Weights of a small mixture-of-experts language model, trained from scratch on English Wikipedia: 320 SwiGLU neurons an expert, 1809M tokens.
Below are experts of layer 3 (counted from 0) of a mixture-of-experts language model. Rows are named router (the router's row for the expert), gate (a neuron's input weights, with its number), up (a neuron's input weights, with its number) and show model dimensions 64-95. Each number is 500 + 50 x the weight over its row's rms, rounded and kept within 0 to 999. Numbers have three digits each.
Before each expert's rows: a language model's description of what the expert responds to. This comes from a sample of Wikipedia text that the model never trained on.

# expert 22
Description: English suffix pieces
router:564555570498556574531495466569489515538531447475505549371493583512475520492464492493418536492475
gate0:445547501441467527544550466488507466520476515464550456459577553511554594563507543572525548516445
up0:400523418473480667506513490484575450571427527524419499453540476492572474517472538472497450573530
gate1:488437370441484459447467561457475418540476496525383490489502610436513520517490565487505517494572
up1:488448393487449509456434625415535457450436585446443471488562542422528499420570451553542539522539
gate2:479467490560618469396420558403533530466536561550507548505446544516493484566464455537532435583493
up2:492508500550435432526479533419500460508475515563563548601535441556505554473420518507540525531472
gate3:469525513407443506497470402485600539519533521589511478499527502559590690505568441492515464523564
up3:385512474523470560443390500457430444494500454418374481496528518517501562438464537485459528410440
gate4:605400583490491539502506519518520476498555579432518553524496458559540441592501481432520471510467
up4:506469513486534574564507447488437549524590558509495501521496565474513574532545516455513515547519
gate5:491414530547482577596440530489468533457506542558405486572479501495506425540545486515560508528549
up5:544474448498536523583426502483547565540469497497543475476433450534417465513464525584509530605458
gate6:595542482544597555487517473484552446506548560418493474516495455468484508489541472516526494474400
up6:518502506462500448499451447511472495432587545398412486425479593480525494525523559540484454505539
gate7:565491538452438435397405488494593496568480518478466490450425344534496536483489497557475498408506
up7:490436552505472502524477520540389485572539443469551491557464572531503491488472504591412546502459
gate8:480569533488552488527570565477467528489537488552535498550589516460536544537475538472566490476494
up8:590518425423574532562554497522512524527452540500547564440520469438575400491461548456434510540526
gate9:548435516527498496557530447446505512430496593491586537533563474569458472476516520543421592521483
up9:499507565492522454472470397503483527546511543502445561454555443465556598494494521482508535544428
gate10:488472483455502467512565521522446541461511376504460517509563532505418561512519529524502394516508
up10:466504321400465484577570563491570444442442472582522434548518539500451488485552464555492550414553
gate11:560513453539530452479495518505511574509466541532417477500484389513515431500543532483458472415395
up11:508477407544591548551464567557443462451589450466467476571480525543417556525536518494479421511480
gate12:448562507550479535502511527546555482580472492441497504565514517526586462546558481456452412447579
up12:504553473495531494482465480519443558461517556545530443548465611467492460462537459514551402622583
gate13:578505560574468474578522511517592477460407447408446528451506404467536434666449485417448486461516
up13:565505529605524466592477531559477537476470451539553567346496538513498469572439499464514511539496
gate14:436527545479454530520501547440573578403398464488533439494419481503695497505543559416575461483467
up14:577481532424573524450466522573487472568515543436400557451621451515495482460492501558430442481547
gate15:392513522482522491599416503481467426487390452420474379491444495465450611515543531500530578522599
up15:461611549449424430593480529547574417487548414541494507492513520420479514576473554481567430521519
gate16:562551480500544463431503571544568586565450500365483494418480557555452535490442384462505489447529
up16:478518520498462531474480494573508567497481525434448475484506442534551516485558407494437487519644
gate17:489438547499415471568484482550509487553501491466423486538484511588509595526479501452482529498496
up17:502573507562526504511480464491465528482517520544519522534428564507488430341474497403449528547517
gate18:528419471508504504508490554407534559523567500495552650620537474484509567563469404428406538503420
up18:554488545469515492571533484592490491540460460514456503517479457496585547571413434468494523519488
gate19:548443558574508510606452529547490504536549526531542412511616477522508499574480521640509483568386
up19:479452504555574529524455524562572519428444512376507455497444544518573541569527489502567508501563
gate20:502471589465531455421565480451426490482472575510475444456502464493531416536561542598507420481508
up20:500481446548443503520509426549530513540566468376607615496500565578490456510405547454480482466513
gate21:454580493522549466521489502525548497426591468462471473456524587535531536531582560449559543502545
up21:544545391449494526581554459517520491408502436487444519497559461555561454536470471550509499535546
gate22:475496531533482565510540534521506431435516441504517511571457459451519531465469559416453473448489
up22:482432479478502466466496527428525572498550507470527482539480643434528474528503454425497497497519
gate23:516499489544484475496503594560477426437536490526470531551511450543523518415510537537507463514475
up23:455478528475621499495526624471504475626511474541500572491488500524539491590503499482492505596500
gate24:546490521450459416476422489465465484433519512485534491436479567460452559502516529476527602491541
up24:473430609487367544438503457459516535500548500478443482474541532507470486510496488499511474441453
gate25:512466462563455562477471482526469589451410375465444473517469497487531578506515466482503477507417
up25:538431463581433557434489517510405457425541448516559455546573567561424489410519454503496535511438
gate26:471479526539457562514463427544521450495575528477428517443396406477529510475439522501485451497545
up26:515499517494480497509504501552475509471592558565507444534444542525592496438451512534478498448463
gate27:521477505449488557514412496395527492583515570575523523563582454508495460502428502530489389444461
up27:549385457514468455541412545504534506523474441430463457527461511492508512549518425613510430512500
gate28:468563467500518514555589462441502461519525538538549503436466510431397463528549472560402453450511
up28:542524479556499484452411511481465533527530500541526530440537497461537453491418408474505572528480
gate29:535518496602503413587492549433507518470577487473497542456505482607536516443517431422567507570496
up29:407573485531520584496433565493511523415556464582485549484512511456549495598437548586487474505537
gate30:477572501529535442502531398494560490508547473334364483499496508466513496612531488415566560586456
up30:566494555417422471491573565485551442518467594513544508469513436596498512467502430490512515547524
gate31:532497527499536432410403623493518449525591566475510508562496542626512497533469513438517519384594
up31:408498532457505488360527427520463475628568465521508542456564554507515532495432596452491497523482
gate32:470494570440460488514517590516415513504479544505586511474492533447441524540555448497422468581406
up32:531489463538493501598404537500649606464504531573424487542453428360489493479470487566456459469459
gate33:515520512556582554476475480403613471482468575502476458431460627398453486531476426530541580471553
up33:440532494466485523397483570537492492524553485511487481427441421499567487513514548449449531524483
gate34:669429446518497539463472494495488621587521458470476541582517476494503407415501557523476529511583
up34:541597492434455484511498520506484478592449488521564487479465489491594545569540438410567469489613
gate35:585475493496560516487494500456506514415578507542464421542442466493417617537535513512495527428505
up35:470448405449438534561485571468493491459499537500495533482534469518478532452471554466450452559520
gate36:539478471550522627440423521491550533485582442556470472516417497439501424465606532512593438525543
up36:533543561539507429534566561492489473551515515515441474542503414536531561514498430528442476563493
gate37:568510596436489594434548516461479526506479606462525496460476532511568496533458565503508451475575
up37:509507508517424467491511526490478536437450506488563499491521431521498500437564469534492530506511
gate38:485463515427402513438520572488525519454510562456520467460393523485470513503430492574579446585570
up38:509518479566415479454461485431516429480546522559533541492503506648548485536544553564475530511572
gate39:542444551438441546417375511426568525489452579505595577525535485520613580456505522486429461354579
up39:579452491564436532432514525435451487367575590403479454388532513551460459458484537545518519440513
gate40:525470531509492575454521507520570548414559476468510476485469549462426497557506534452443603376450
up40:467479555505449433573496457569462572463478507462443462523468520544557406442502500448465545480497
gate41:572587420393472410563522411510546479412532592407553428448495558451441456422555503438422526509379
up41:399601459495493582539446529555518553511584472450497470439500578486599563414456497466470460508452
gate42:488579568476547516430530523524499471491605505498591507431457527507479535513561558501540418459525
up42:510455516488443545545595531522539466493530431529536489509532532492470454524469519408486482503599
gate43:515549535473600584531471535557575546506514570423370347477506462532517488437485412488446481517406
up43:457500558498530535699453548493553482533492440508519442462524544568478521485469551553436463509435
gate44:502497544455559530400503594504558567553496667446420466473498519476565531466496506484479526522467
up44:555540500465537501522533521515549487630548606466504485519554504537316438558538546599477543498544
gate45:490475532513459579473523530484438564456520500529458480477516472480503503510504459484600554447497
up45:518569435564497512525539498571539451570487507449496513563563601499468458489545474527562506525610
gate46:467539436506530397419434552479591494540505510543496476436490439499535481487601530522479520532550
up46:522501543568504463553476533455457602573420565485457557553497527512544585547545504544505441442488
gate47:500558482448521569541496494512502505558532559498556515525448543411443519513513542474427437551530
up47:536472536505560424474530426551554546504576537424527508508529576417460435472544412432472436456571
gate48:514528572556486518592532605493479645404480520402536570556429551541491600539579485489520506422386
up48:533522564521516428460447520432436497411475519348566510477576473417485533541551559442496560461406
gate49:495485541431419569420445486523498382436483460458583538448405541426523487470528479420493483532522
up49:478468531457499475510429536497419474560435498515554493495364577431461559514503469486542512473525
gate50:469539452389393563587521457470458521545454453596475485496477479593541483521461548533554479515523
up50:637524611389493547537575455592492459493464542463461544474451468440513466438631461498421539614417
gate51:389433441538503510505469450486571549544465453494487493501501537493526541423552510448443503452499
up51:486564526442547418531525448521486563529460515538486439466487433471408463622482549453472526370547
gate52:542508536429504456621504471526455519469471535459490534461571427480440484406463505522505502512473
up52:517520494490436527442505589503542437467527550501475475523525444451500496542497534552469413511570
gate53:511451479563529515558428502483455509494536406429456491579453419516524530487478411346430483397528
up53:461510540450502536491533553549454404458583569536459534503507622488582452425452405510488473512487
gate54:536519544475459400450431507542462553461668443541494510538488492551539535488524507523442518455526
up54:485521495459605428519511540539424466520495399510543430616482488531420493534546480500507542507574
gate55:481531531447469448587586429527457547505502408488506510425475430434458452560482460540511478513548
up55:478470590477499517430465546473509422500505433576503527456525545473508578460527503485530549502472
gate56:549518509466430407469386419549557518559512543553525417462565450501508526489486410508481560531525
up56:459423417549464552462462518573561531492458618556484483548511540413463478523484536499513443499553
gate57:418530530619483559544505516516425591499431519452548650521440489632574521549457449444485462554493
up57:570549542482527485578501516497471500522577585439438446512480475561523575429472450515477486584518
gate58:512462490536464568501480585475422482559462443508475514584470486557519564546477463588586402540487
up58:567486524570544426615412482534545568474477623450424500415452530517405487471453467517452507582556
gate59:475523472432514497503491613519426516471531637544547499465444519484502606510532535489522544480542
up59:536412535479521430446518475406502528451499502488445514470487461470627511553514629541634501491552
gate60:530478487426485515421549470443529450445391498423573386472517500379473475499445455449594521498555
up60:537424537438569511496522506456479430488579558442497495434523491473425524522548415523416439554431

# expert 30
Description: Articles and determiners
router:567607594497437508536470532571461571457449544504465584411448480512505531459517522490474503537591
gate0:452454414505512494559540497428520421490501534571559486563455417488622618512441457474445453520455
up0:546512538432505546429432544513429654519461491512439431476565491462489453595572500542486540500423
gate1:543518529575503562558570426447440486521488503571489408489568477525493481510397388440447418432530
up1:480516467487508512484619510446433508445513560516450415497406524506547483468514551482443442455591
gate2:513536531493545515462523445476473472464453510455445399478504508457538510466491605416511532528446
up2:458466473527504515499456590491528537549480459473522546579444502486418397510590542583457494593455
gate3:512539486511558534464437436489570488466420538454595450517538534495460509543464536475497398537454
up3:503529538554428559495435454541503470519455486566532540502517529471501461507600510497447383499483
gate4:473505401453531492514450467503606508505562446518483518504508429541506516444456422425539534550492
up4:471551539541509440479513434549545407487479442470603501530440479441580511482539472467485514506444
gate5:486571519540491510478529562501465542519504565578556554418528586490527459531498565410481450499446
up5:585476513550519502576414444447477548420552607542482542524503566489466559502575562429476463495476
gate6:520514490531464407485460490531467427421476534432493521509438465654558519444553469542567450488515
up6:571494519475519514456467449525488583448504540445440485498547418569467526445545510464527406527493
gate7:476489476502513533497527488496484520495539542450523514535481479459485469545400486432578520457591
up7:538482367508419547538475582466498555464449347512510580492449539497492464543381577532470514505516
gate8:482403601579431458492517519474534542508532497539422476460528413547491470532437417576448549527491
up8:441454446563523446528572496481583602465441535470553475490508534497462523503509456437537511427549
gate9:442463476479542423535512586605652478507537510494534509497535500525487546514498508499439524508431
up9:515508545532494407419595573593521518580448551517475492575502390504508459505471497445415502462633
gate10:447471570448509488486548450460514484455462396562464496499457516503489431583462505529528500490502
up10:605531417493586573488551361501452488597492574417551572452510387459439528464482527444563540523477
gate11:530360548542415435565494511539509525513552493529494483595398427434537484568510447438508455454534
up11:489531490518456463514435573480596444518409513520514491418500523439476418495434462478525507517418
gate12:503489457554554442448531522449369577660438623523400425505526548568585462541466448539485462513474
up12:434438457569478495527394450547458485493550564434465471599534553472491510482433545535467509494298
gate13:414493523481439565483538535532457536548526541489510462559454495485508463557523469480542489545590
up13:509412458507539517529418550604513455463512495523459482524513436469443570570481502533514489480486
gate14:491565515514497556439505544471518555481505524513479425488518471407496537574565383634537515480491
up14:542485530501473502556513443473605508480530562482547497528450408550551558561526509417486536519484
gate15:548509507518489466600580522553433440553409522517439471437405526574428534578469486477472499490528
up15:495577546547567582490527525508518521479530470506473558530529451429564496570516515398460496516502
gate16:478570507488520469469507432456424557471504535494551499400456425477471527495530463486511564504565
up16:427473537510508484442452416487593462506469460534570479395484477589489507515551508549599548478588
gate17:507558491492452509498634554456503489479397523423512448371492451522531501443423504449492443562585
up17:472463472520501531566539505456522526483478568501521525463563447512492426441514529508522507497569
gate18:458462364448437524530526518505509532517493584560556441475505511461514546550447509530451487482540
up18:527403455494446407395557490532444500580507476467572582449547501511520503519584497505527460449488
gate19:517460460545526428558531485540437460474486507445477587503473414477568510542461505612484495504549
up19:451596548463482489429521582421498489561486487543525589473484537570538516566512531500493498481451
gate20:497452376399444588442434518616452423572501539509505616503441417423534489511452564500514545461429
up20:527525488447441450565549496474455490442488458433457452485537541447498501550469568528495524480522
gate21:444474454552542519523468439542463459584502530541451495445462480498501541535543551572565487483503
up21:481547452473503596469495420427464479608498462554514518536517446472503507580483569576508494508373
gate22:525508469418502515580448503470451524542482555523416558549464497571449440488458466441536525616455
up22:502473528438545479454534477432475511571478543567450535514565516564453515425471558440425437458472
gate23:556419559517516466479472408470533517492560445414590492486525511444488539553537522506461497474464
up23:469569470532578474478496578531440488551421519500441544468617514563533552445504475415551425503415
gate24:508374499515409501418457557456479507503427525514506470587505377502473504562438522448486578464485
up24:486550485471508399455568552511468558556488408518608513487566584485516562473501518505499523442476
gate25:400587532601410548493458527413532535561474430508511507441503478482506524506497455479424507467560
up25:538534526537479488475497519463494558383548439582575451497582485536507547633580520551447534476570
gate26:462451507491454403635500440449510558494534480484488467451523443420557486558430459485496516503475
up26:498541443517431566461488560570550470504441577396479528458395484539558542483546497500510492464441
gate27:546439469532426474451551486447465497411387459446476460499490444525472466399481592499567516497490
up27:438459496506528506561463601525509430498487477508530442514521490432592485485505551520450432575457
gate28:489518444491473532412590528524530512509425605469428497496436436524469567447465512489455517516507
up28:496492488551501533547596479466537520484486404503521484564499400573437508558456451395628481521487
gate29:585529525420484506587549478462513610502514536502428534553464485444471553463464490482526479517452
up29:520509569447524413562473443508489489516520492469459468516501528458492409555427534562504460449539
gate30:530525490489465480474444485448516529462456484538388508511572458484477471474503518470582511556540
up30:472473558534557513513542426595544495524581610490420433441512472454536563484406543527486568516484
gate31:464489460469529498443499549446523489440531634501446511578504507513494555474460546497425546503425
up31:572515519481554517553545572459423561437551428424524478584474532467560571521440507530480485500472
gate32:561471576464562531489577501490453475549431519373511522513483471409523557481546427459441462418423
up32:490576503544486498549483512512448460593509525461437541582453501496532520468467388514467569434383
gate33:451433495435498393484485555469486400458523525492512522465501502602535439517472495589418536555459
up33:509408546484482549581417520402523485444489469501492487487545566481472542443485513601420588556406
gate34:445424522454408423512467465475479536509541464460492427501478484535477567422437481578452485465416
up34:552550557480583626476474451496468472532506479547483507527563602485505550571520516503420481498565
gate35:493603553490552435458549579526641449478409493431547461465509343605494446661453538536571527600558
up35:524494438396584476552558488503542468512561476592500473432487553505519536544423548444557536543445
gate36:476536558481463521569470606584553474549473466472478495511466436535518491465516595415592491603454
up36:478437500540501549387441460517546598497469448453514465442528559487450536525453555430478511449581
gate37:371471540523566465427522472540469506458531499543558458481525568388594500524421478493579490563510
up37:487386486455515394472543411476550498551534561507488508527523512490455433501482625492508497515547
gate38:422514464537434446415512580440531475521505543453595532447554561322556516546475537506489468414510
up38:559518567484500452526474509492454516537500527553557439496466596543431466474574493529414482472572
gate39:560473497474407501381505446476491500501427551466583544542436485440445502478506534455619444514495
up39:435565514509583536571505484490475490483514389524468488421520474473457510480411557504506572498545
gate40:428425526482435562456602449440553417481432478470514499487489560359463574490529506430522544545481
up40:524432556522470453529461499542483562505547539507562579531519513453462531453466445462630606431597
gate41:449493447478435512461436404499456498534460497409577590531532510433360477442446541468491416533561
up41:549495490535580577441513547391407428517393396570517472467480564543555374504594516425524471603544
gate42:551443509392629417503455520547552458465531499570534480461491527426543530618528545505518548540525
up42:499529421512457458471526505537449544478491538528490529484547562442577640518523545537535545472549
gate43:477479513512394574610530542585427612504487422460434487469556494482494499514549443515463498486462
up43:493492469519469513505467507556446616456460520534463469429485468450472570426516526487379562384485
gate44:512435395422418431479476537491502592523516594481469497519489548439560572442440529465482560450493
up44:465472475544632473576553402453583488447438524576455474532475450519404531456535404496517445509541
gate45:462475521485476503439543552536554440557478487469556512497586598438474551487453617487562486581458
up45:494478506518479475599523522443551422577531512572462545505509492474419465424440552487518480508497
gate46:500532508442529619559540537531505495406468431480466575500562496505600527462594556532377517458499
up46:427529357621557420397445532589510574540495565429480414452442528500464491452473533559503459535595
gate47:600503429467481451468450381438448432479479570445453455533448507529506497461553587436477446566493
up47:449477490519536459480468457472383441455445576420431537517510503513477604579470487541558559561448
gate48:508455587504478460457551529497599536491469463457453494439468652533460449464500456543490457545492
up48:510530485534559537464522461459520386489511546472560427433558435426495505531524517468484533526446
gate49:539511415382528495449553485509586546474415485507482481507513450490528522456471570463473435469440
up49:391568437601436377581526526591530545568490495484475486518438450478508479616482565467533484501546
gate50:498556566472515387542421525469513598514497528479535516338441469467560591553460478468542469523486
up50:476483462497406500553538548440489505479576514467461511473537537613477495586536514516550469510405
gate51:582430441533489443518503530514501454561441489544457576487507523462581556457541434550488511462430
up51:522424531446519546446425454498579455470436504546504507554455591382591527601448531469465557490498
gate52:536477456447494483481519526569544549487548467565490507621514499465450499529478520544446474483548
up52:470475480510423545534528462428545430450554540433484517509620531513477533526599446488474483474480
gate53:453445450594486584492362463460550517455499560491531527465531481608546496491485463500478580491501
up53:429510494449458423441398523480536481466576517519517547471414436578527482583459550427480581607562
gate54:480556447438554530526466513477440453522521484532539452439392469537443535482423528518529542482329
up54:569440555494527421477569454556479439494464459557506547510441471424578550513418461610538476460558
gate55:482476438590497414537462505461599460594513540455495560547482546508492444505540481456469487575513
up55:540417453595506462496483532462464490501543559506532585525454461474484443544457543522420515514550
gate56:482491572489515471601440541421472471604493547442524499477530547415505426591506461512466494494440
up56:479493412448524493572488458472414464521563509547436516541512557507522498558561465537502542523510
gate57:484461481537494471554522537504532547510439487528437428471611408516469540579547524409529442434589
up57:492478545527492487553582530497519456441489425448497548463435444545508542536459487375519554539575
gate58:571479413566387524469584562466476511538524504528454469454439479504433530461513499490412564481383
up58:585513565537469551469437386555449604380483574557552510577548521480580570585518494572598534453500
gate59:562500428535521459507511423534524470485499509537522509484494428428513469452525445472520424459407
up59:550571579473554471505478476478531424556486458545454432447456465433539549526425485509409510448426
gate60:522514513528493426494496583472606497499503431498420513418427517483464454485450553596488482501434
up60:477505458542460487500425535443476495478460429461507570485516467539589485482474496475493595459458

# expert 28
Description: Mid-word stem pieces
router:412421568574495449501456494515528550404595618483517476589458455495510481497510521470408487470502
gate0:499457466473477480557514335496500505539509508576457493450428482391472494555537510486493453536471
up0:439443492513419424554481423519445529510549466511482467511504433534480455463494461561559464535470
gate1:456470474569505553499507528557549480434444489540530429568438601460457495487537573455489498466560
up1:525475481561419496538535500523536484547451519453568438449487457445500591491506469584525473485473
gate2:457481516575485506499453537493498423430483452484467528477428505514505471543498398473582492517525
up2:513580471477430521435385444651507511430427529456465452582452449509485499452513478554570505518556
gate3:451511541540483391417576473544545603543544514499493471520461526571440415484430471485504559503490
up3:554534446487523524545535564441476442469408500487541425451481480487558580499620546514485493509512
gate4:449522477530512461392469524518472515466551435461493547529441547524507401468468430458444496538526
up4:543454510530390533594491544477557477486483513437576451415564551518533520487557419471511495540524
gate5:572605538457533437542427605564469521571450560572530437513494437473496525534480552514505422494507
up5:482507427623511426559553497401518513454520553454438539488451443588483503415587544436401442587580
gate6:460494584468489483427519584451423559447597408557436466494461452413562582511489574539457375431407
up6:491517595478465484451514458496492543509498494423481456426513467454480559531494498437549476409398
gate7:533514500491460553510460551498552516550592583477397503451567448477543610493515450516489593545470
up7:468578567454571506496528402430503438535544485463522453499505473429551359587499535451540527504357
gate8:542457563499480466485575446475622451550504482339538454526502452405556484585493405447542509464503
up8:490439438541557470435500599461416561410493458572504552544445511501492534542541506476445414435480
gate9:596505512481537508437481534563604575527582475478397479458514488472615447456541488480603488572580
up9:527492490493474554534565527586510505459664591506371500500589453584515477523519504518512491476503
gate10:518465552555537509431503513531441554437501449529522463518641481521458414421492483531498447558535
up10:521474505449484502465502513518483506522444512533575459458539413439480553484555490472480540463507
gate11:527550510491562526503486594432528501490541577457484474568462434465422515455403527463466533471507
up11:386511430538500584495567390490483552544520472549595503470462547395613501520503593549476531505546
gate12:539488560521562487489506428469496539599499430497485624460497469425547463458487485498554471393479
up12:473487452461554442542429457495573571482508537538393542585520515512433492461615446577439518565425
gate13:549457459422510568524579503493530480612435477509443481465477444502519505489612505502648488530487
up13:595449478479554456521589485452515527492587539493574486542460573449561443432464532557573405533511
gate14:539513502534550529522409447572495531577582511450590557473459535480449506460544474494463551473431
up14:540474505511499466571492460522399412629507466460593504472417519521464491571533546438542435482481
gate15:509477565418516579531382604425492442536512502526520411549507525564497461552558480459476541450467
up15:552624608583456421473505510468463551487523570541472479537437526508397555579552515388464501469412
gate16:507486455518611496485588532499592452501548522482475533526443494575509587556506510494430575489451
up16:528450503446503509525490516543495524541558557433502435494426447565505536351509506541506514518491
gate17:468454542485477447534489545422509505595512552539405466546561479474459502470481521551488460553481
up17:537516534515500444556586506456443576456504452493504457469466530483452469517446533577527363588463
gate18:543466511530588529481456511474590379393441645477456496501464408604537515508441549467479575469467
up18:560434508524495469485497512495499496557467578553482440506522511543518350474442568549613484527488
gate19:538504494464502408558397520504562571492559445524485484463574493527549536488525532482542501491556
up19:544527584438475461485532516571497566447473478568513478597480506483529573502533518506545437592503
gate20:460434541377632517482584475495548501587465559567546588495491492519601477536558465524481443541473
up20:534645490617443573515509529519474543494517458499518489446484419508457455538480549402539545472467
gate21:395484403435511505414497487426506508385492528436518419569526491542531448490401539483535544495446
up21:456443484524524565448457495458468495471436594554527569486471539551524567544481582529482543564547
gate22:535532518495452507506570421414549500476524529478441604418518563512575433518602510507462465485514
up22:475523467521551511495572473461503506457484436492491473552595475446487531459476474468522523565593
gate23:500547472475514462495534435438586457561463510559492440524521608549495516529483450494525442501504
up23:532490451425399467566515521512489575495517571452426477496500460480509464480473452464508539484505
gate24:495522428464484560493527518443523538404468553585470464546509455415544581441428433471406556502479
up24:547469483465570537476425472619470443489566494544398499521588517549386492553568522504595498516410
gate25:550425487438478476486545474512450456424557544490492468427430593481478573457541486577411503502556
up25:448552552478608427467452501544567470532546485471515527472534433493435467572590531520539391526470
gate26:440525495504516512482530455594466511486438397531382515464503474516512491463415478576555492505507
up26:394522429465430457485489568584514462481518423520584549499478512558545542555494580529429468493460
gate27:431390474428515550452559544527526480498549451478465446490456465460483432503475452559450504557503
up27:447450549571495489518532502518518567599509548453475393516449511483398492501385410443540576408496
gate28:514485541600416478483421473473514467388476438564554509482447391403549494428542449571573488543506
up28:561539401414477561580503574494460457578451501546505448501435489551416510483476478450485567460560
gate29:446517423503420484487512563513487480512474416499512454387459524494472466524547516474512542595535
up29:438509538497419573518469476521549534549551595442569478524422429505498541583498484507568552503538
gate30:521629520566478487465472610529445501400513526584482494530486459586513512467492546385531453543555
up30:496529550457411531535527487508524548505419515501549538579572507443424503558534460467542570446520
gate31:497467502491489418450450542600540435533443485498493421496435476403465520451521465440385491509530
up31:511497486504505550543505573520518428416540474488539509492577522497474423500584588448429509570491
gate32:493480547532542529482553534557469497485508482476505420455509539449584536574519443424541494507506
up32:517505510478630458449535487477487595482518469528450506491507524563538553549519396485591497483511
gate33:408473534479463432473474540458377442617535541540498437436461481514484516466507534499514476447513
up33:497456530508523445529601461488526501461541490432515466415472521497502463479478455456477412444571
gate34:496520492571494503457512566518574493488573454547500469473428483491426479575504498488577562386397
up34:483539486592471444480445553502465438468459438551480483473466460370499513513530425427517364456392
gate35:458495513450462397458428459520427529458465511495461573580414496475506492493452577391445531549468
up35:496491541466560409537523440482455458475522524487398512478451376593611474539518487491537524474542
gate36:428496449529504496498469593541542516497526567562594466580470499578549485517510442446511583544518
up36:464523458484541487557471500492415528538550566470394597371577482526490525506499547543457495471411
gate37:457552492467521508485481464468449605490547580550499463437553486508456513449605493501528431449474
up37:458594566460522514451489414549499497598455593524591504526496500486564484480539504509533511446428
gate38:574484552549471554547471502546475555485501546417570513514546501516463561528529497598489432467491
up38:495498520423554463368498486515533528605546439466563535455439607499435435509522509547547555519462
gate39:465422525558542511547515489545559507440510399490553405500513524479468452524394490463514594550513
up39:623544509469486519496475468553558535450502530417444574478591481484518508535456510413534489460483
gate40:449584460524488505470477543497470539401582559498468472435525430502432558541514454546560525510554
up40:468544577472491442476542566522474499432534507441534454658452506473505463529477492444555559465444
gate41:504543512489545509558445535531539607469482533483488525536436457553533560447465517338507508462496
up41:501483495477462485509487546364495598484557556453526476600535540442482489402475586549499434490432
gate42:574464501496411513563461559536541562534589512467469544513565419441376463414453509545514518491561
up42:498542489518485484526455455472508425490519459476477568442511552488528474521545545513510537442536
gate43:453560591573483479549496501559542523593400541511472500498510524422526443511409493506538490562484
up43:445497551447529475541414434472493521557431489402445483547582489438611534517503609444552514479483
gate44:506472523578546537483530459504482423608550482484600429566577556495501406502543489565476562493510
up44:499508454626472532550447375558510422449452491480430522503442427523537534405595446448538476559456
gate45:529657510470504596499467480583468502489541489476510497498516558459565441553494449594533506510544
up45:494513473461518463511558484486525460486624483591502549531518497559452525472590498510415510583402
gate46:506452550498397418538487542472545553539464382505511466505548435562507511512500483492577563553465
up46:477548503541485579562499470556454583514514502387466505477438576497515458513532569498583514522501
gate47:470499493500535444532365521511552543454469514450470531528568492465501585501617510535496473528525
up47:530523436435505503511466499439527519528469412383532577483599600495538474486476490449543598522556
gate48:471535488486465431484517531513461480502556509563478404488443499479444512507448545532524481464513
up48:499504511496485445503525472494563534517469605495508602469493489530562465577563479438569428448513
gate49:588520518535453496471516495456526516491523483461502490500522422520374556444444533491551516533454
up49:544419443542554537542482461519485488451551554555488507517434522517519501471492578478559550536489
gate50:473536428468531462451460502441526430552472559400488488589486415406472529587530576510433482495603
up50:418460451460399493533480487475518448490432506494488538501565391442520487411555606596472563526515
gate51:518555509551459538485484554448505440519485541435491499570510424452450586471435493516538518449507
up51:527454409503598457489489499494532537491489486531528454455548542501493558478526475518457493520442
gate52:421419548488538435614535449512553439534507462533599448517492477461522472509584545508494524523562
up52:404535576476469578521605471525510405433514507484511487489480543459521498446499476487406380478638
gate53:418538504484482630572487528528471438459523484505471560529483386354492600537371547505551447499479
up53:477594472553558535521534460516490561504481508562520594533502460480461462444551510556418510547462
gate54:456544464403480526445552461408554502498528494456562431550497421528473571564409486500567440465535
up54:537495435465451546536544445518444501450419422500513478486431494529539470546532525461365550448441
gate55:496493523586411533533547500520486530502457505525606430490573487556517489501533476535472492502466
up55:464453508537518543525473459509499593532477487489522513571445523460551474527512512483499448592381
gate56:396498533503554482414557506623456511442544515510523507495588439465562530524481555433483494461575
up56:526493471489458620439579458463449507579552537485449508552544488437525533501463474451491460509437
gate57:417577471549426428522511411479556465515465452463466506475522502470437453479510549580512422590568
up57:503470538497522507401538412476451456550505514575475511520474541596470505498515495534464540523487
gate58:555586436475584473515457436487425487564540579498552543507582457544529501510569527486530458498485
up58:535479492481550599407514512526458522491548484391527482542474491624567485500475521510515528476547
gate59:448498474542534504482419457569476494582551508439486474459487531529545492469521410506625515486493
up59:539519437536514530528436476510433478496465515442544486514500475530469450506525551494441486478525
gate60:518535471461512425409465501529444485560433371484519567437412506459551425493472569534444513467482
up60:491551519498515575503461444543475407493501521530445416532445415504539494523456467568516560462535